{
  "n_layer": 18,
  "d_model": 256,
  "balance_bias": false,
  "router_bias": true,
  "init_std_router": 0.0314
}
Below are experts of layer 9 (counted from 0) of a mixture-of-experts language model. Rows are named router (the router's row for the expert), down (a neuron's output weights, with its number) and show model dimensions 128-191. Each number is 128 + 32 x the weight over its row's rms, rounded and kept within 0 to 255. Numbers have three digits each.
After each expert's rows: a language model's description of what the expert responds to. This comes from a sample of Wikipedia text that the model never trained on.

# expert 9
router:144142184167097124176128084104090109110126101153112116145108105111167101143089107145072183155132090186092098132147082116116148120144143169114135063079085185089121143131061130169133107157133148
down0:130215089139170102094151167178201152147134152077136123090144119094105200187100139122127099081142136088191130123104088155133170081152086143113158132150083154119171089142099124209095119173100080
down1:086098154094125142164056078114099099117130127125135141105103151088115202099149173122116166157122119076160150099102043147156111103136067062151107151148110043085065094117173115137129073156152145
down2:156134103095123109142186070163069117134095137166120154108146099162062133125128144106124107126160125110135094103182116099115130114151112141064106161188123112113100155106180122120154134085199125
down3:178060146095084093140145080067120157074143098145102116143142160200129185188068138149114112130156142126151122132100183135132117112093125151090147149132192173238164099064120080110189138106102175
down4:215099145190184135120159120112156148140119189117085066153121159131139101113165170106146169155103119105104203173131164067152068125181095142123138152193108149103124147174109155104074099177086099
down5:172077153098193162141094053138123081134097172191111118105163153116119098122158140144171085154147141142058108128172093094112090106146084142139143087168133134154169146062108170117136164124137090
down6:160142111107123161121097144050114171160109157131174101066155068148167147102092150163148112151148127122129114115158067173138172092126066142126083169128169149058143159147151171135150115089110132
down7:137105132149147118087173148091197136132125114131097171189102141139125130148194158109059144128109126139158174163115156123127153121128129110184164162129150132209134119182137069115105101124086140
down8:149128197121129136136187171154117105124131155117121093108134160113121155111154133132157152154215179138089160049175119157149133096125141114174160172146033108132133058128119103169058166122200096
down9:114167175105112089117121143122111153166070130113143136108146131199129055180130199152164067135147064106149113125138108123155132118179136120121113076132123141133148194200181113134132131099116108
down10:168107159080099145139086113183132121175125098143085103155124117181127145161070147086092069120193120136122162072097082112139079115156072154152140138175200106209093114159065142189087143128160081
down11:170121145098106101127126159118081122078145103157155103124125096128177154097093092165154114129148149113184137135142156067096145163053180175156189074111156101121162070124105132122170172133103174
down12:135157214127193175092112139157084077139070120116113120132145128124203119152162139140115106105156105107073177203084143152174134113117116102180075158081138138100163113125153127071114105141160078
down13:134127119101121150102175130141198110108166146164163144181150176109098134143139143141154145137126143124137122125175146085154144074097110126089151096115123098094147148128110156137119184133161075
down14:148125101109185054086150163108075173142144095093089135098171134056173089144130126129095137151123123087103164136123117056107121120134152138099178122197140111141143179106089082182082117144122169
Prepositions and line breaks. Prepositions like of, in, by, with, under, into, especially "one of", plus line breaks between list items.

# expert 14
router:182110182164114099066115148101104085103083144123109168154081116138130130100096101071170119154110108123132145077140101178082129119135143092093058136107162144135134086096136138183098077051127139
down0:196130107124087104140144087148145100086137190139168115184096140125164158126120149135195159161149126065107123121207161146055162155158099137075122157120116116146115139136123110136156126093112124
down1:123204189146186133112102175177148170137178106158094079072129168112094169078097143101086108158109051138121138092114181132105155190160087228112158093131169121107185091101153128090111150155080104
down2:171085097117069087138134130126160094061153172136139156126175060144178148128154132143134112126123140150161144148093100123154144073141138075119126075123089127096111123079110141178152130102076095
down3:075157128130118158160140118123157130101137113126104129091157106142135162122106115134101142152154068116166149100158097153093177124154151103078124111122180195142227143107084170092151109119096143
down4:111127106071144165209170194187148071085104161141172166160134169127136196092101121114114136119117091093098126146150146122123111104111140137170171152160164112074146131155200102094079073170142089
down5:140121112157140129138127125133139155179191130117110100063154117136115102117144079088125134140104066139151132113084101131169160077086139091097128181139151152118136141163099141099121092110109143
down6:117104141147111136120104157081108147106132170125103169055060137177146089133091110086132128115156148161080126107108136136149091129144147124155113091126114134104122101175118095166155092136179179
down7:116133138148149152124046231119121100171124143141144053076151109089123131089192153131142107170135137168115090143086156164093132114135104161118135152138172139126136153151182128084141157135097107
down8:116148156084167143128126145134160132096158132142117171135096134158096149151120168062128098105085058198128175127156105118120097157051104086133090166112076125153127218109067159153083083161161124
down9:111198195159154201151121110184158051138167163104161095154089091138178135106162098142130140073164121122163116129108117147115096088078094148108094080112200173099162182128135170096100102056084140
down10:153149164112145141122165069189080136073155118111153123182079087158136136104187158081092125140115177134126128104201089075109058132104131149145129201154128114113142107086124138158113138136127086
down11:077124168189143123099117081078101117189172129146097097155087129163156127128120151116093062103198126088125152159155158133151167135114201120203181159127130173093100153075125217083150148127128133
down12:131108123137092111145169100182168103093149111127152144131156133070118094119135131179173104129164129182128134127095090149110140151089109127136097126114174158109055121169124161117067057112137153
down13:043148154120158135125167188141099120154095078140113112118045116139045152095149089152145146141134123137115107101156194178108068126088148150055130179129152199099149137148173101101100120144109151
down14:117130074134128128066140151128161133084204108115139130121151099150193166185106122209120124135101099061096086088134123100148100074077114142128183113090144165164167096172111125099117108117115131
Personal name endings. Given names and later pieces inside personal names and surnames in rosters and tables, such as Thomas, William, -son, -bert, -ić.

# expert 20
router:146136133127132092093173136149093162058095167145137093191066116088104140128116148149105102123101156118147188154123143077085144177174125094119133145063148133094109085168156087128140106162140127
down0:076137150143154158127146138133121089147135143154171118089178150144183105130123114155148172058103164131139156142120141171157134115072088146164158116149112211106134112093148102084122187135164109
down1:100169117165152174134155187089160129151140172120100132096147123080110122125107088208150189098086141092192071131107105143181188107106159082125056089088133132090163151131122109098112142148070089
down2:087131098077100179153146111150158146095162136142162150086100082169107136100167158140089130147068117086074177146173150089125105128123163079157117204174116139204129085153129085131155132101177085
down3:152152088139162095107136117075105216147164145142109117182171145118160104195141126166105098140087134122107109130125094134138139088153119144082119104180144114110086136127141096143105163167133128
down4:117112171094141111136149086061135121128098134154147120174118133133099086068091160132182146079086152123044102101118078178055086130179176091108140104068131165168178116127131175084149099114163219
down5:149140191126135177129086120122127085124170121149138133119070107039133153103150074124162115104088083086095136082152096149104127127158114136164185110106118125077201105106089138154151159166108116
down6:165129187112107144077145131118193126150173143152108123148142142103151184069138177132181111190146142060126127164127099107136152097117116073092136118143151148111156159071105133117111163131140150
down7:192156171120128118134127146134157086163167143178083142092136115100074130091107163129099158112128145095146077172089097119104080087092227127132132119162128088059137099123122217069101149164129127
down8:120207140084099117099137111131143127115144150134143143098149128137084141118108050127148052088094093215034128072116146074151103119108092168182141144201161180105084100085135124140112134142087098
down9:140146133130114115078109166172104171147110112082125100132119137130089089189108130159156083058158081169187163127114158094124078113095165115122132086151101146070102130183170172122165149114155154
down10:118176123157181103181140147164089147134145112138175139127117116117118178147090142136116157096146100129179132092129124158097175157084083150150137119108162187104128140100173164099164075147124145
down11:159130160161108080077126145118067152141099118112100138090101146157125118097154150169123126139130118167146118095161172193066125138119099114137140088119069123195121100140131163132173091175104109
down12:101157083178088091097136062141157142173176130136139158134132126183100092117128111056135119113120115100184171151225087115097158070057159163129076167160135099117163138142099115187167134110138117
down13:078161169102164107075080163114088097128165133180169090097122160137104115125088091153124101149177083128087144120092145144111129132177126134181142138171198148074179185137134187154142060166093196
down14:162096066126178115103132088159143158192146122071140133151082175117165047075096130131142110152200177099125093159101113094123080058140156130053132156099132094089171165105130102123117116112143107
Foreign name syllables. Syllables inside Arabic, Slavic and other non-English names, often final a, as in Shu'ba, Uqba, Zubayrid, Nedovyesov.

# expert 3
router:136074167070143152081108197135080125200110162115122115090094146170094065153146180140138099086117128146176122181095148140048058160087131105126106077112154134187165143118106081134127126124123100
down0:116119176115111157141049157076117127144163123114116102136186140080083150136100148153114148097165133148113123152151088124112135088095091105114105149112091202147126115103086129110148103119140099
down1:059125111178097138127090134144109127143085138141131159149110152056110095109125078125078147163095081125162148167171063143130167104082109112147070178118143158149130144109130146095077114201139127
down2:131129159187131113136103114106144089130103079143118097123107098157132067186146117061162126144054174110143164170171126141209149119090120100160163142108126122131145172080119175112065204108125123
down3:143139104127164100072124169131143070151172116146116148120124132100131110100167150168141100116147126121114130154130200137143153167103129149147144125100136137151075145132083097133108180166194133
down4:072198120111167105167156116084100141109147057074147145105100108118164109153137145171086118151126078144095112112156114153149142124095158116130140102072080156152137137121121044148133118121132152
down5:156104169161135145142094110074132146085167180122059098133151096120144171139103075158180125138111192119117105150133136138082086107128155095115103112097098130146146168162169185121090164166112119
down6:095118124158176147139141171144130148147095138082139084069152136125121120114180124180156159160159124107213151092202093139141087153107097197182162174083126142070125133129098130128179095144090124
down7:144151070172107155137109135141101107109151127088181091138160128157144125207143109072074143119157100108091111097111144134172181159125080124123120124129162149133162130094161127147126090119106112
down8:089122091096076048061155125149108218096178123130116133122130111110099142129140144098180157159122168145112034081078130132145110125151103135152202143131131129111175118154154122135201168151143099
down9:129184086112118157102134137145182204146170176123087111155145102120129137079128207099100139125162067133112124132089133136129123107099077138118061105130126111167139079105188106121174146124141120
down10:151176154159094078121085126107089121171144064094071140185136100114135115102148109048134145122138140102165125133202098141164161123065180113113164135140170103112099139115152102103129177134134123
down11:172123169131100074094116125100156155170140133130112164128103122091141093139175043091135116097107116110154166118148138149105173126082181158111157118133149168110129118097076125128169146102129110
down12:135074184127109155040141103114123147151164151097148050144132111177132138186088082139113093161153094094127152108136114170106138074089133123195091180117187113131144163143145158048154068124145145
down13:077153133101112142108110136117120135157178153093123177112140113092147130119143121121084072162136180091108124115134155132118096127067072111181094139127151081130163063184099128126169141116124125
down14:146129098129072089185147136171134125072058201153134144141129171131080128144136072155119144121105056156118145109165096165127131173143122151147150154177084090165111095087188126109104140112134123
Abstract noun suffixes. Word-final noun-forming pieces and whole abstract nouns, such as -ility, -ation, -ment, performance, control, order.

# expert 16
router:167136082071121086116091138151066159119108159179094137141164116135109170135066170046162117141116114117060172092078109128128101172177116093113155136089077081169111122091088162144142139155168148
down0:000166179105078143143162102068120129140125127151186099091136101117137158132149140115145106062103146114094147105170091175112127136149145112130160079137142153139136147099108137161156142129204123
down1:140158124071058132121134115111135101157121158172161150100159079101108126135146116121101116133212113106159115147066123183168174122129171162163154086119151120141116124152166101194160214203101131
down2:119071117186090112120168088197086120111100132100119147145110159174135125138103158125173144138157094114121145116122102160080134133135061071123104146095118091118112114180200107183149138110125088
down3:124154122156183151102141077146070135143135142187128114123121174116115137131118155081147059138120167146138131125058144130057150112172076130121120121144075119178152097207125187130137136103145123
down4:186134159116164107149135103161128146118108100196081095161085055088156091155104128104135090080149113121161067076064132133089118162079106189158148057112157174112116169172118153127134163136102138
down5:104149156128092153144152141076133133124132154128109137058120130117056079089141120122083125093123126154139153134077154152156128123100089112072189100103053129177139144050134121115171075117147114
down6:150111126154141144151102187160146121092127177165130134078134129168137127092081098073100128160090112092163156120108163192144034116111161169138108120076103038144160155143159092138105100136147098
down7:181151091097163109132140121114116171099132135199149106107146127114139176100102148138156166145141122177110156113086123090102086098121138166133131154183148120120084108158165129131157178141117153
down8:164073158095181135132091107153123102115107106102098144146143168106085088124167122068116161082117109159081079131087111109175087123106167130140166148146151142115079136181147085119069155167152119
down9:098141163099126171107135151104120130195152061107153099200066112117110153083130058158142165112132172161144108109120175120148092162073128126177151122162081101132056138153142107163084129053056112
down10:122089128133121116145127190142139143132138125070140156130065140124189085143135105104155035108147089158165110159128125179151108134107211070121132139069118140167102088132094119135144148122097122
down11:128075155092159134129117109070175109113133096133173182080166152141141151155128098199110113092126153206169152069060098114199114140108117128080116115071121181092066121108097122146197133104163152
down12:112116135157071164157100130171134165134163158150161138142075184141096150146110169170090135077117102111118131152120155159093138130115100129161131098156133108142066131147081170163108161149132139
down13:141131167127116121131181139100064143073133072125158128131131089105168096144161136107134116072132207148130118162136063077108086170085127103117123046135069127156134138088154096142106150108106159
down14:084159148169136056067100163162130158188159079120087127147119190183109125124127172130161068094195108110145087137113165117129116081137112114183083093103185124122145112122119152144123108132121123
Name-initial word pieces. Second pieces of capitalized foreign or proper names after an initial letter, e.g. K-as-parov, N-ath-aniel, At-hens.

# expert 11
router:114104177069159181172136122156094107133151100168181128109098119101128144076184168150102068131119128141153118159167148156056094149143171168084140133123104145114107056116112170103169141134095171
down0:134104218083102156154136075074133132100169122140057153129144132138102121132146087145104114062139120078122129131157124154145061152104115138113105142102141194158181195112121143089126087154107140
down1:075085165141072113142118120084114145151117149125118130167174151163094116184062115106108101127121133161105126139103099102099111131156133189092137144139092173134090135098121105123157111080173148
down2:196148114213134103172084062150138178127157133103182137100150172095107126067177159121148119121209161159091093121121155075145136146113144148150101088151114118140097129149147152171132158168170122
down3:135162161141146180083104141200078143150107155136139117103089142119069151208102165145093155093111167123132141095111090131107075160158135174119087139118121122130145116133077149072089127070117112
down4:127097148114111110149115094135084153106107153168134111131106041136154161084093094120127099192197091161102192133150062193169125146173151172123137146097103139138161105106060161099108125085094096
down5:142082169054115178088165168094063161117138184133132148118130099114166108125093118178144171114070104120171193182075090138122141181203156193172087082099098122180089119120104083113116127086143098
down6:092126124151101140115088155139196167080120130151157134111121101168186087157118136144180087103105099162113162088125129147139193137084175160156168142091188113190140193083090124117152155170147118
down7:135148132138228132162083152145052154148077143149159133116109186128123094145184167084112162159114126136091140088093173076101147137177157151169134119139129128097157104154125078141122158141105088
down8:122103138158142102158138073150122179083125164139096119126147167135144094172179083109118085107112072158058098103127128142163096074125161163110136150149134099142156119110102104099165088193171130
down9:126081153105129131151132098167126141167155135139182168181150129091128185119093137077127181133119157131130152146145141153099127162115152130124126176159127129136113095183074098130138161140157133
down10:198110150129120155102104151132167151138119132143124152129137141137134123104113152133111136114137127149151141112098135120172101151097154106064054154117097192113105065104152105111106117146132112
down11:125082134079147136111190083144131171180159127107110134183232152166071131117128110164108127143163087150115144152124045118132100160090092111130107140105093140131147178051048106099154141112124128
down12:130117117117095126123129077121128176102107131112108099176105109118187112164117235164125094163131159143128103178117112075129122091188128150133149166130056127174102123107182172152094131126176099
down13:112127178154128150109125117123132084085118182170178097112115066122138143123143131101138174180101083111086116078181152150090165134185166068121201142107124148120153096159119192193227113059138152
down14:181100058216089122095169151153122081079084122134108101150110127164139072187168119114115121107117117132127144122127057147178106147130200178094125107146176109176143203119105131135073081179161115
Nationality and descriptive adjectives. Adjectives and nouns after articles or possessives, such as American, National, World, former, public, often followed by suffixes like s, ly.